Below are experts of layer 10 (counted from 0) of a mixture-of-experts language model. Rows are named router (the router's row for the expert), up (a neuron's input weights, with its number) and show model dimensions 0-31. Each number is 200 + 40 x the weight over its row's rms, rounded and kept within 0 to 999.
After each expert's rows: a language model's description of what the expert responds to. This comes from a sample of Wikipedia text that the model never trained on.

# expert 27
router,185,240,283,191,175,261,250,235,288,190,267,153,303,210,198,225,192,156,254,246,207,260,231,163,185,208,180,243,254,50,167,119
up0,189,170,238,209,250,177,206,247,221,212,190,222,241,229,162,192,193,245,186,177,240,258,193,183,243,206,164,298,240,162,186,220
up1,218,139,234,149,220,193,202,165,207,182,197,168,208,183,252,197,197,134,240,255,132,240,207,204,165,170,204,200,212,171,228,249
up2,199,228,235,160,236,232,223,216,246,275,150,203,234,186,160,177,216,253,268,209,146,267,215,200,166,169,180,189,223,228,210,207
up3,246,190,206,216,228,187,192,232,217,171,198,223,238,207,174,191,203,201,250,228,175,209,224,181,225,218,182,198,204,210,171,85
up4,230,164,204,189,252,139,190,103,214,203,206,240,220,202,179,201,181,258,225,109,217,202,203,241,207,202,153,246,214,166,192,166
up5,257,183,281,184,223,181,253,185,208,204,236,225,267,254,210,176,193,241,209,189,199,228,182,205,183,190,217,173,246,162,122,211
up6,212,207,209,191,242,207,160,216,248,270,235,217,214,263,255,245,217,216,188,179,134,207,131,134,237,141,226,244,233,184,232,192
up7,215,245,162,195,239,143,240,195,239,197,221,288,280,233,200,188,316,157,212,202,229,248,181,179,204,213,117,205,208,165,278,142
up8,160,256,206,268,173,227,183,233,222,228,149,196,153,202,193,158,203,179,211,193,227,202,210,134,221,248,171,190,213,186,133,128
up9,121,192,210,210,165,184,228,275,257,166,189,135,225,217,193,231,230,208,189,238,183,219,274,192,225,283,144,116,137,175,156,46
up10,181,152,171,222,263,217,172,282,185,197,229,202,227,164,200,211,148,138,315,127,216,236,204,178,221,206,205,215,195,181,214,147
up11,248,270,191,161,185,163,211,215,219,219,251,149,118,270,170,184,170,210,167,183,143,228,230,232,191,253,128,175,267,158,235,216
up12,160,179,219,168,215,232,200,306,187,199,140,207,167,178,213,196,213,216,219,221,195,229,247,226,244,198,132,243,178,196,203,155
It responds to: Month names, modal verbs

# expert 12
router,211,169,199,225,217,276,189,232,340,269,250,132,248,145,225,211,275,166,289,244,186,238,284,168,184,262,154,253,212,142,126,172
up0,179,183,189,171,162,240,198,211,232,317,316,214,209,206,243,113,189,267,272,212,204,199,195,170,127,223,150,314,299,193,198,205
up1,195,161,154,229,200,205,140,222,215,184,159,164,247,153,202,26,217,189,185,204,197,199,237,201,218,203,197,205,172,188,248,172
up2,228,186,145,208,153,197,259,214,288,193,223,156,175,199,199,160,142,242,216,185,180,224,205,213,179,230,188,212,198,184,184,168
up3,203,200,253,221,236,235,150,236,220,245,199,149,180,221,240,193,241,218,201,219,154,205,188,212,219,172,214,166,164,191,116,178
up4,251,201,200,146,206,250,202,196,196,179,229,212,181,210,211,277,216,93,279,173,217,213,196,222,153,203,192,185,163,170,247,199
up5,169,167,200,181,210,291,152,263,232,158,234,131,162,200,173,221,171,147,283,277,217,220,186,252,258,156,233,188,223,218,228,154
up6,230,122,248,198,166,196,183,272,257,202,212,223,221,187,194,165,175,162,255,219,235,203,196,196,208,205,256,243,249,207,194,218
up7,198,182,166,248,230,251,237,183,262,174,301,206,178,212,210,241,252,215,247,160,229,226,261,193,140,248,154,244,170,186,167,236
up8,274,261,184,187,262,171,259,175,214,245,183,236,224,157,196,236,206,184,179,150,176,196,156,155,174,159,163,229,146,177,239,224
up9,180,195,207,157,211,182,213,152,206,225,306,201,299,176,287,135,154,113,203,199,278,191,234,149,186,195,248,263,195,211,151,209
up10,259,224,204,156,177,238,255,157,213,170,221,282,154,197,204,167,189,225,277,227,236,250,243,174,170,257,173,221,163,176,255,147
up11,159,163,227,178,214,172,253,186,241,158,210,170,217,238,174,178,125,175,214,176,259,244,213,246,216,158,144,217,155,218,250,140
up12,268,114,191,161,190,204,227,225,230,192,199,184,218,198,100,208,210,205,156,188,168,228,214,179,220,227,148,179,229,199,166,215
It responds to: South Asian name syllables

# expert 4
router,197,216,240,190,201,280,261,269,259,208,271,120,276,151,213,234,207,142,244,223,199,242,269,263,211,272,119,222,208,130,152,118
up0,187,205,272,164,169,221,246,96,239,187,157,183,208,251,200,259,193,207,227,200,236,213,322,215,168,143,174,244,148,200,183,187
up1,179,273,194,224,219,247,178,218,191,195,247,211,237,191,231,142,260,188,244,191,162,288,231,226,177,232,170,175,131,125,219,153
up2,161,256,238,207,170,252,246,226,226,191,303,208,204,189,196,199,170,233,187,276,195,185,198,235,207,200,170,223,143,111,209,231
up3,175,140,262,147,204,227,210,129,253,275,213,159,175,183,241,200,186,210,215,244,204,184,184,153,243,163,202,131,206,199,210,154
up4,208,206,193,209,226,255,141,141,215,188,244,227,225,158,175,260,167,250,220,235,187,229,139,141,156,210,234,179,210,165,193,233
up5,230,217,211,241,168,203,256,223,297,136,216,239,175,202,122,258,190,154,203,253,228,180,201,161,242,216,153,210,158,170,169,211
up6,190,253,151,223,137,247,235,288,236,246,243,106,280,223,191,199,198,81,245,170,198,210,172,282,166,236,173,135,262,196,187,148
up7,222,188,182,250,159,171,237,255,221,266,252,162,197,154,238,161,187,189,243,261,254,198,226,236,150,322,117,208,164,202,195,150
up8,157,298,243,155,192,186,164,201,205,246,195,213,207,183,158,184,214,142,191,263,134,197,197,231,249,209,100,206,159,149,212,205
up9,203,203,230,195,200,234,211,183,210,250,196,232,212,255,192,171,209,176,139,156,178,254,188,193,173,189,192,322,234,195,135,172
up10,224,246,213,217,192,199,196,131,217,229,192,176,207,172,153,244,149,173,187,81,184,208,198,188,227,236,118,285,208,207,199,224
up11,139,214,177,202,74,262,157,212,235,210,278,148,244,214,179,215,206,199,174,137,206,211,232,250,150,172,172,198,198,202,210,157
up12,222,178,152,254,129,181,195,228,232,216,202,186,212,200,248,186,216,283,198,245,222,234,173,216,233,294,134,194,105,196,244,211
It responds to: Initials, first names, re-

# expert 11
router,156,173,246,275,208,294,198,231,293,262,275,154,278,125,243,230,318,199,192,215,144,244,288,205,193,204,177,274,266,130,187,185
up21,241,217,287,194,189,268,141,254,216,197,246,232,242,204,162,157,271,155,152,175,221,230,207,155,234,257,217,194,132,199,147,198
up22,165,117,177,230,216,189,163,153,251,175,145,189,305,99,138,189,250,218,180,177,179,230,217,165,173,202,229,237,191,174,223,229
up23,289,203,182,146,159,195,161,181,218,226,247,217,257,259,252,185,244,215,214,185,240,263,198,179,202,214,252,169,208,150,220,213
up24,233,193,231,219,246,239,182,209,197,220,257,135,206,199,189,246,232,151,172,262,170,235,191,217,197,259,185,200,139,177,201,168
up25,267,203,149,194,242,124,206,169,220,193,192,195,239,236,229,261,219,201,200,284,133,238,167,210,227,206,184,162,206,205,206,154
up26,138,131,218,280,200,207,175,257,242,253,196,177,199,230,166,149,212,226,172,146,172,250,219,206,112,221,211,227,248,174,212,219
up27,190,237,173,230,247,221,215,240,215,176,206,212,247,188,178,226,206,172,239,188,211,220,180,201,200,233,133,163,205,190,195,236
up28,106,133,206,96,227,282,129,207,241,213,200,213,117,207,271,242,256,194,233,219,157,189,238,135,232,168,214,251,228,186,248,222
up29,153,91,257,217,246,200,204,224,202,198,149,140,241,143,133,105,211,131,184,229,219,202,200,242,173,183,162,224,199,199,195,155
up30,188,146,175,171,172,254,217,108,203,209,260,194,136,256,201,224,211,261,237,175,198,218,204,201,219,196,174,191,163,184,240,150
up31,144,168,233,261,281,208,122,180,207,179,221,102,125,135,241,201,222,227,282,231,237,220,222,258,182,171,241,134,237,164,217,225
up32,174,249,239,233,175,196,197,221,214,153,128,201,243,185,200,219,193,143,190,167,227,199,178,140,182,184,182,197,237,182,168,223
up33,230,174,206,166,209,175,170,189,277,263,161,190,219,181,178,246,218,135,213,126,222,241,195,252,284,176,198,164,197,215,172,128
It responds to: Table pipes, particle adverbs

# expert 8
router,139,213,182,201,245,301,227,206,263,299,294,152,231,175,237,245,268,185,254,217,228,296,251,217,189,262,197,246,204,146,201,172
up0,136,275,191,246,207,202,204,181,215,166,298,191,170,175,182,208,241,159,231,207,285,168,248,133,223,162,171,160,209,178,145,205
up1,188,237,182,187,220,219,174,210,232,305,265,179,238,184,211,200,262,195,251,195,175,194,239,220,198,162,178,200,219,177,220,144
up2,170,173,249,184,251,242,214,193,228,199,223,202,238,216,209,248,216,167,202,156,160,215,180,173,170,154,215,165,249,170,163,192
up3,217,227,137,231,152,214,145,198,224,270,185,224,112,220,197,245,176,233,189,235,248,239,201,176,134,255,245,201,234,189,145,233
up4,215,117,245,170,171,178,234,171,261,244,220,205,234,252,208,152,215,232,217,173,149,241,170,192,219,236,206,260,158,171,200,180
up5,247,194,283,161,179,176,167,164,210,236,184,225,258,203,111,183,208,155,215,210,196,237,272,233,185,203,250,265,201,215,241,201
up6,228,100,177,141,179,186,255,197,189,232,201,182,261,248,177,195,167,214,193,191,254,216,239,242,209,190,273,212,270,215,190,176
up7,94,168,168,211,246,229,143,206,180,248,243,162,228,102,268,172,216,193,149,211,278,247,166,218,157,229,208,227,200,202,213,185
up8,159,193,121,248,179,293,147,184,193,216,253,227,171,174,172,156,147,171,149,292,211,190,193,167,216,169,189,212,185,184,204,211
up9,184,185,186,234,227,190,175,194,216,207,206,111,242,186,205,294,216,216,219,132,218,214,216,150,240,183,193,164,197,212,159,201
up10,200,205,192,144,221,208,241,216,209,199,311,188,241,272,270,167,209,179,179,167,217,245,227,166,263,160,221,203,178,180,197,162
up11,174,272,220,192,167,237,210,279,193,223,259,186,250,216,201,164,188,243,176,154,222,238,167,155,158,205,189,220,112,194,166,167
up12,166,227,255,232,208,184,185,173,222,265,216,190,210,202,223,220,209,133,178,265,299,217,142,174,186,169,211,332,225,209,227,254
It responds to: Ordinals and word-start prefixes

# expert 22
router,168,172,254,210,223,242,229,270,285,238,251,64,249,172,238,240,209,210,251,223,191,276,267,223,191,270,145,248,211,28,186,122
up0,223,164,214,212,206,204,131,203,209,159,171,243,229,252,159,180,205,213,205,260,222,220,195,165,232,162,151,202,259,140,182,198
up1,197,226,221,196,179,205,224,182,206,138,217,84,201,137,151,208,204,217,199,255,149,200,214,171,193,177,167,197,165,93,156,235
up2,160,282,202,216,178,213,208,142,213,185,254,190,171,199,142,282,198,140,181,181,162,214,218,158,222,160,260,184,215,220,125,156
up3,219,174,159,299,145,202,205,211,210,277,327,272,201,256,215,131,214,236,176,164,294,215,183,209,228,186,163,154,162,216,118,202
up4,199,159,167,211,230,232,220,218,190,189,288,221,158,178,219,208,269,255,311,231,157,211,248,180,221,255,189,226,197,250,228,212
up5,231,139,186,250,177,179,201,273,203,230,210,218,252,169,176,263,114,198,233,177,205,203,200,244,248,213,159,244,229,198,107,180
up6,157,211,181,162,210,238,175,204,236,173,228,160,174,185,189,223,169,164,169,167,140,199,191,87,259,166,245,187,194,159,135,176
up7,139,245,204,276,201,172,167,186,235,175,205,216,144,215,198,235,216,190,156,156,191,240,239,200,202,167,196,174,151,210,166,128
up8,127,190,203,231,190,198,189,240,200,251,213,198,197,147,232,185,256,172,201,203,240,207,178,194,191,186,188,181,271,162,248,176
up9,142,194,207,243,196,195,153,135,224,189,192,180,183,185,225,254,215,217,128,172,227,213,209,182,238,204,115,157,209,245,256,188
up10,101,231,156,195,246,189,211,243,210,174,171,109,179,213,232,295,189,189,275,132,162,213,236,280,165,248,176,196,212,202,217,244
up11,190,144,230,335,215,189,135,173,204,293,149,180,167,185,233,215,244,211,196,170,170,187,162,185,275,138,186,196,180,121,156,162
up12,282,218,252,149,180,188,189,178,208,306,203,153,206,217,204,107,329,211,179,220,226,257,223,187,213,190,145,234,159,189,207,156
It responds to: Clause-ending commas and pronouns

# expert 9
router,180,141,150,198,187,265,154,214,243,266,233,140,242,187,242,216,270,139,241,208,174,297,273,168,204,241,206,217,217,64,187,155
up0,230,227,246,151,243,179,139,264,150,225,203,181,311,164,137,209,176,168,192,204,151,180,211,190,200,173,173,234,183,169,208,217
up1,216,230,211,235,142,214,213,242,161,170,223,240,265,201,247,281,229,175,154,194,220,221,213,130,205,203,226,180,202,184,202,236
up2,145,198,178,145,187,235,128,236,217,195,291,201,258,224,190,235,181,247,272,163,270,193,251,196,244,199,200,162,214,206,199,237
up3,177,267,194,186,227,191,200,224,203,195,177,194,172,107,235,263,154,205,202,221,250,216,161,216,285,253,221,183,229,228,193,239
up4,240,131,236,147,203,171,201,219,206,214,190,226,263,227,203,246,191,145,173,153,186,300,195,187,155,252,198,155,170,199,252,213
up5,176,222,149,273,174,179,215,208,223,228,270,184,251,288,214,242,204,152,249,188,252,185,157,269,163,195,222,143,291,210,224,112
up6,184,143,226,126,271,205,131,206,231,202,220,239,259,106,201,267,193,180,169,177,122,198,176,128,259,217,214,209,141,131,206,243
up7,188,181,191,275,96,227,226,225,186,230,209,126,195,162,188,221,216,206,215,190,172,192,224,236,148,222,194,240,217,212,203,237
up8,195,209,166,200,288,244,158,209,195,230,184,242,235,183,206,222,273,222,156,196,178,166,162,184,243,180,151,168,229,123,213,195
up9,219,195,184,258,248,200,114,130,199,184,246,261,210,144,228,191,264,216,175,152,194,229,267,171,206,220,207,142,111,192,289,179
up10,256,181,232,166,184,207,180,202,239,177,179,215,210,196,159,206,217,196,255,191,204,207,212,269,214,229,203,172,182,185,194,217
up11,176,212,194,195,121,232,153,192,222,167,224,66,230,204,177,151,197,219,272,167,221,211,250,164,163,203,237,176,187,146,221,203
up12,264,156,215,123,220,181,157,199,259,183,229,273,207,206,241,177,207,204,264,327,221,219,205,178,208,203,242,268,185,155,226,162
It responds to: Clause connectives, comparatives

# expert 37
router,160,203,179,181,235,268,208,237,255,218,273,136,170,172,248,239,217,187,246,217,166,247,265,266,213,261,140,274,222,85,176,150
up0,254,192,219,197,179,190,248,247,217,210,222,279,194,265,225,230,215,226,192,224,216,244,160,223,149,146,162,219,124,174,191,223
up1,216,213,225,231,177,225,163,272,218,219,94,114,194,185,242,197,207,226,202,284,227,244,250,247,210,157,174,225,213,230,262,198
up2,149,210,247,259,209,233,143,185,222,233,201,204,201,215,251,142,189,178,214,185,221,254,300,283,194,184,167,126,139,192,180,221
up3,206,148,273,173,144,237,179,246,171,249,215,269,170,267,230,194,228,223,222,293,193,176,258,207,184,277,144,216,208,171,167,246
up4,148,204,178,271,204,190,313,288,220,221,167,151,194,151,215,220,226,209,233,136,189,207,218,247,196,197,237,173,201,173,311,138
up5,188,156,213,236,160,251,238,162,243,196,249,182,178,184,235,173,180,159,205,181,260,233,293,236,132,184,139,225,213,218,235,262
up6,252,240,213,215,181,227,114,209,196,140,123,209,205,236,237,246,220,223,160,236,215,246,195,188,201,142,186,147,208,228,218,242
up7,189,219,201,224,156,257,257,205,197,245,215,186,194,204,263,192,213,129,214,191,292,189,156,209,173,137,195,212,233,193,220,185
up8,202,277,229,280,183,238,170,248,232,158,176,205,217,171,215,295,144,266,192,264,221,213,229,183,210,191,175,177,183,203,148,290
up9,162,187,180,181,174,240,179,226,216,179,194,209,171,272,232,207,198,107,170,235,180,231,257,153,133,279,273,232,252,145,142,204
up10,152,193,202,220,223,179,282,241,213,221,247,211,225,170,278,262,261,103,229,269,227,220,221,196,139,162,188,234,208,188,173,164
up11,174,215,203,229,174,227,106,165,226,245,201,246,201,210,161,194,226,203,199,207,246,257,185,176,234,204,205,192,147,197,139,144
up12,209,124,222,240,196,190,128,161,217,271,267,153,203,157,247,254,188,182,197,318,252,191,200,164,168,236,140,208,308,206,152,222
It responds to: Auxiliary and copular verbs

# expert 0
router,140,175,207,235,199,277,199,188,269,215,311,198,245,143,246,251,231,142,263,211,168,217,297,175,203,198,140,208,190,73,128,143
up21,220,214,220,199,226,241,173,218,265,223,176,218,182,147,224,217,210,134,191,161,214,230,181,175,241,195,240,199,197,185,184,226
up22,220,276,212,197,164,228,232,208,228,224,211,226,158,161,170,218,217,214,230,148,143,223,335,147,191,210,236,190,233,155,173,205
up23,194,182,278,227,142,222,169,251,220,164,256,137,171,188,203,192,225,143,261,198,160,218,238,248,218,93,218,211,224,206,200,181
up24,238,245,174,186,171,194,205,194,251,244,192,250,273,148,246,170,257,151,167,180,233,244,186,254,244,171,186,150,142,138,279,163
up25,185,159,194,209,173,190,182,193,234,171,163,234,220,162,195,193,293,225,134,219,169,206,245,158,201,153,186,143,189,217,174,224
up26,196,188,206,230,177,253,223,125,212,215,226,180,196,296,205,173,185,154,212,206,163,177,180,201,224,233,222,214,260,175,160,178
up27,201,181,224,109,237,216,217,198,221,180,233,178,186,218,197,192,175,140,190,252,159,210,249,157,85,190,207,207,160,168,121,172
up28,266,148,211,212,185,223,159,236,209,176,227,190,174,213,215,220,215,206,235,245,213,180,185,216,133,162,253,191,232,149,207,242
up29,229,193,170,197,215,221,145,169,286,135,260,197,181,149,207,208,181,219,159,206,169,254,177,238,194,237,177,150,139,214,150,162
up30,256,182,193,243,223,193,175,164,224,262,167,189,134,160,236,224,299,181,229,185,251,198,172,157,149,191,222,192,253,47,215,243
up31,184,247,125,96,240,196,232,162,254,215,178,228,224,249,210,180,191,226,236,155,235,172,167,198,194,188,130,115,220,160,132,221
up32,212,198,224,227,246,229,168,225,205,172,155,271,274,234,206,216,191,105,201,160,240,241,133,179,192,161,179,146,222,196,243,166
up33,192,129,180,213,273,224,197,201,213,214,263,171,199,226,166,182,215,165,249,276,210,186,113,183,253,189,223,209,193,199,153,200
It responds to: Directional and place-name words

# expert 24
router,199,184,164,209,182,277,194,234,286,211,246,139,185,131,196,249,262,213,234,221,168,283,217,181,168,263,160,146,182,29,214,157
up0,182,213,210,180,189,216,246,230,189,185,247,184,171,141,237,266,228,214,194,242,146,198,191,185,214,184,202,181,186,131,201,183
up1,203,270,193,166,207,235,173,230,198,182,217,207,228,213,235,211,209,165,166,227,168,275,217,187,201,230,143,193,160,181,207,154
up2,184,211,209,224,184,247,156,208,240,213,160,190,233,257,197,287,215,231,202,203,188,197,207,193,253,306,213,227,177,230,183,225
up3,245,217,175,201,133,235,131,193,206,208,198,206,225,218,236,118,215,239,223,205,157,181,160,273,220,250,189,168,203,155,234,165
up4,158,195,181,225,163,211,171,218,220,208,173,148,201,138,112,213,232,199,241,208,260,205,227,155,196,166,213,202,193,165,195,202
up5,137,229,173,166,235,202,189,244,246,183,219,256,217,212,184,204,128,156,135,216,235,236,164,286,190,204,141,166,214,210,221,168
up6,252,179,218,204,181,179,163,263,229,253,199,215,199,283,177,198,240,198,152,173,237,196,216,143,246,241,249,291,188,161,161,238
up7,221,201,219,163,171,261,225,203,236,192,192,181,187,233,114,273,199,217,270,208,267,198,223,240,151,280,238,209,211,179,162,217
up8,202,182,177,150,227,263,206,144,271,194,147,116,157,224,242,201,161,213,185,242,227,151,195,242,265,139,212,174,203,161,263,181
up9,222,323,159,215,231,198,197,205,199,221,185,162,235,175,281,198,213,181,199,245,170,160,189,182,263,137,212,334,285,118,169,228
up10,223,216,192,158,198,259,142,137,197,222,207,147,176,236,275,234,233,228,183,188,162,210,197,252,178,228,177,229,195,153,221,234
up11,256,210,240,250,215,168,140,260,249,196,180,245,191,200,177,300,271,171,190,173,165,222,225,130,257,187,188,192,211,192,208,211
up12,271,146,183,206,148,178,138,205,246,216,234,199,200,160,196,227,229,183,199,167,152,222,162,197,218,262,191,151,183,191,110,170
It responds to: Mid-word Latinate stems

# expert 2
router,168,198,176,156,214,309,149,242,293,243,281,148,245,169,214,248,211,181,254,195,134,284,272,189,154,272,164,249,226,94,154,143
up0,271,155,165,184,179,159,205,248,219,160,190,220,180,250,138,291,230,153,172,212,197,196,188,244,222,164,202,181,304,187,117,306
up1,201,120,215,159,228,210,134,165,292,186,128,170,233,244,197,285,204,214,242,258,230,189,214,244,169,199,146,249,222,120,188,163
up2,208,156,205,216,155,235,207,264,171,103,228,211,182,198,163,224,240,257,178,210,199,209,198,155,149,230,155,172,259,200,158,217
up3,181,140,245,172,182,202,249,174,235,191,229,161,127,148,246,205,195,210,303,172,211,200,191,246,156,300,117,214,201,235,237,112
up4,189,166,288,184,211,194,217,147,254,141,244,130,202,253,167,201,174,144,230,156,152,241,153,181,130,234,199,219,273,191,141,244
up5,147,221,197,176,144,222,245,179,223,232,198,190,210,243,180,163,176,213,226,204,161,221,190,163,180,140,133,224,231,204,191,205
up6,202,123,195,159,219,181,169,176,311,218,191,173,141,183,234,261,283,124,213,291,166,198,204,154,248,206,115,243,261,186,166,249
up7,204,250,228,171,190,182,135,210,175,203,205,186,223,83,192,152,205,219,207,215,190,245,143,312,203,167,196,168,182,157,148,177
up8,220,204,153,231,183,216,189,141,267,238,228,179,222,226,230,188,237,152,203,194,177,210,159,256,233,233,181,180,234,186,211,115
up9,254,232,136,196,185,215,255,215,241,137,243,166,215,243,245,192,244,145,240,161,167,248,199,137,208,207,230,132,218,197,163,198
up10,148,106,199,198,161,212,198,215,202,156,113,230,219,262,246,235,179,239,215,160,190,260,232,161,197,196,207,197,243,196,212,130
up11,126,251,234,194,237,219,139,179,218,221,183,182,239,119,181,163,181,157,207,180,209,229,243,149,192,219,86,248,168,200,184,177
up12,286,216,150,270,121,261,259,217,237,185,191,216,160,110,134,242,176,220,210,232,188,208,199,294,126,125,262,159,149,199,194,172
It responds to: Years and numeric digits

# expert 25
router,225,189,188,219,168,351,208,235,231,238,253,163,277,156,216,243,249,161,227,192,211,289,264,151,167,207,152,281,153,12,122,139
up0,230,192,183,210,248,232,236,234,246,214,146,188,222,235,129,229,153,152,198,191,97,176,203,203,231,229,231,229,282,168,106,225
up1,205,233,229,164,151,155,228,259,197,178,212,237,253,174,175,224,165,220,201,236,220,220,218,266,139,164,166,205,215,252,127,191
up2,128,112,186,192,280,231,271,223,186,176,201,140,230,243,175,206,264,190,211,234,192,217,220,196,151,165,219,233,157,187,245,179
up3,211,221,167,278,234,265,166,238,206,214,193,167,170,200,258,172,181,204,204,215,183,209,144,163,234,243,181,257,189,144,183,136
up4,152,173,186,244,107,212,166,106,206,253,272,154,186,141,183,240,172,223,223,239,249,176,195,181,188,162,189,179,224,154,202,248
up5,242,219,276,166,159,251,245,179,196,197,197,249,245,149,194,214,189,220,194,195,182,204,227,233,172,179,198,189,221,223,196,221
up6,244,104,245,170,186,240,203,215,182,191,240,217,236,201,161,236,238,244,232,231,198,199,245,206,254,196,208,218,170,166,144,200
up7,219,184,216,257,204,176,175,159,245,189,151,212,175,187,116,147,145,228,263,202,173,238,191,217,229,232,231,137,195,255,256,217
up8,202,253,181,135,199,257,196,148,189,286,291,182,155,109,214,198,279,208,236,192,278,232,216,215,210,245,190,166,189,156,205,188
up9,212,176,163,180,97,250,193,204,202,136,175,200,193,127,232,249,228,254,198,235,258,224,168,194,237,241,176,195,162,202,188,184
up10,225,149,250,201,272,253,168,198,198,162,177,114,197,175,201,218,246,212,229,216,192,234,212,250,178,253,167,171,302,193,155,129
up11,221,180,169,123,208,210,194,220,187,206,219,225,301,153,227,218,244,217,229,235,285,219,190,190,172,191,200,150,166,186,194,187
up12,218,228,164,211,240,179,173,211,189,205,277,208,222,184,251,186,251,241,218,252,237,211,140,242,133,199,163,252,223,193,203,164
It responds to: Determiners and adjectives

# expert 14
router,143,156,213,167,161,272,230,224,271,204,290,100,209,136,199,214,219,111,217,230,175,299,272,253,168,197,189,246,205,155,162,144
up0,192,222,189,157,194,192,184,149,202,230,206,267,296,218,181,205,140,132,230,233,196,241,289,188,206,203,117,198,142,181,232,155
up1,138,213,175,174,256,229,213,171,258,175,241,152,193,198,207,212,205,212,199,176,305,205,220,200,173,204,216,228,204,237,189,161
up2,131,242,134,226,244,175,180,209,259,163,179,163,158,164,155,203,247,246,196,109,238,210,209,216,231,179,183,272,146,197,243,204
up3,134,189,203,156,135,213,191,192,261,175,175,171,291,220,227,158,186,257,239,145,169,202,198,220,167,240,144,231,228,218,174,209
up4,194,217,329,191,142,190,239,251,231,217,203,192,209,258,174,231,163,161,161,276,142,234,244,188,171,140,225,181,234,192,175,240
up5,143,153,248,155,208,235,264,169,260,184,243,201,214,166,206,230,157,153,198,200,217,238,195,143,198,215,223,266,205,162,245,216
up6,220,167,213,164,207,186,189,180,226,164,180,200,178,134,128,186,287,203,230,208,253,260,221,221,240,269,181,189,145,218,158,183
up7,192,168,189,278,210,202,273,316,257,186,212,148,189,232,179,210,175,152,208,237,153,204,173,169,249,190,184,246,262,214,193,239
up8,181,142,121,209,201,224,170,211,192,189,252,181,184,133,193,175,231,208,146,240,210,283,199,182,232,241,211,134,227,186,212,218
up9,199,182,162,244,259,166,173,222,231,149,240,149,174,236,207,167,198,166,176,175,181,301,208,217,209,305,204,99,171,212,173,182
up10,207,214,188,206,207,235,224,183,251,172,224,246,214,208,234,264,168,216,174,174,246,200,214,201,187,197,154,197,191,204,170,117
up11,158,145,143,264,183,217,221,199,223,174,238,239,242,152,215,160,182,214,203,202,227,255,224,152,196,211,199,217,154,217,200,174
up12,166,185,229,189,219,274,174,305,202,208,270,101,169,192,246,224,224,182,197,198,204,245,199,158,261,203,195,223,235,211,220,214
It responds to: Table code initials

# expert 26
router,190,194,246,203,177,325,122,198,275,244,283,152,215,158,240,282,298,176,291,198,186,261,278,172,181,229,164,230,157,84,166,182
up0,253,234,199,183,175,176,217,184,232,218,201,158,173,161,229,147,209,234,265,165,265,223,204,143,101,221,138,152,181,212,152,182
up1,148,216,212,281,253,260,94,285,181,223,178,233,168,142,239,233,241,187,164,175,171,201,252,221,245,210,258,281,226,185,253,154
up2,245,238,239,136,196,208,182,204,195,222,245,223,209,230,308,174,277,155,175,219,213,251,222,209,208,177,220,224,130,185,220,166
up3,212,139,198,104,179,170,167,240,229,200,242,191,172,121,224,237,214,205,229,190,215,242,167,218,54,192,269,190,229,146,220,195
up4,223,178,232,190,229,188,178,204,175,243,246,208,223,259,140,257,171,127,145,148,219,213,246,173,188,209,276,229,227,230,215,231
up5,175,186,114,237,231,216,122,185,201,165,317,182,160,201,167,185,244,222,160,183,212,219,271,143,188,117,134,256,172,192,156,180
up6,243,226,215,203,125,217,173,234,160,178,225,163,248,173,232,252,147,233,151,137,227,206,191,206,209,223,207,167,178,184,272,198
up7,206,198,241,137,155,194,215,191,203,164,185,226,250,156,177,207,191,217,160,168,275,233,201,210,153,256,167,209,147,182,158,199
up8,200,215,232,207,154,271,160,222,253,205,221,187,169,231,272,142,175,149,148,150,188,248,212,138,161,193,211,208,145,176,131,226
up9,244,203,257,234,221,205,219,226,231,210,225,137,215,125,184,260,179,141,225,132,186,208,196,182,239,173,115,178,274,179,290,223
up10,169,271,170,194,197,202,159,114,266,155,188,198,221,129,216,238,208,241,276,170,150,227,270,254,153,205,130,206,139,204,186,80
up11,160,215,108,195,185,260,178,164,219,202,208,158,135,166,256,209,266,166,174,182,209,196,248,156,238,171,214,283,131,151,202,227
up12,242,93,154,201,114,216,196,211,229,139,178,245,197,123,223,239,195,212,108,148,215,226,163,216,200,259,163,171,232,167,185,123
It responds to: Noun and adjective endings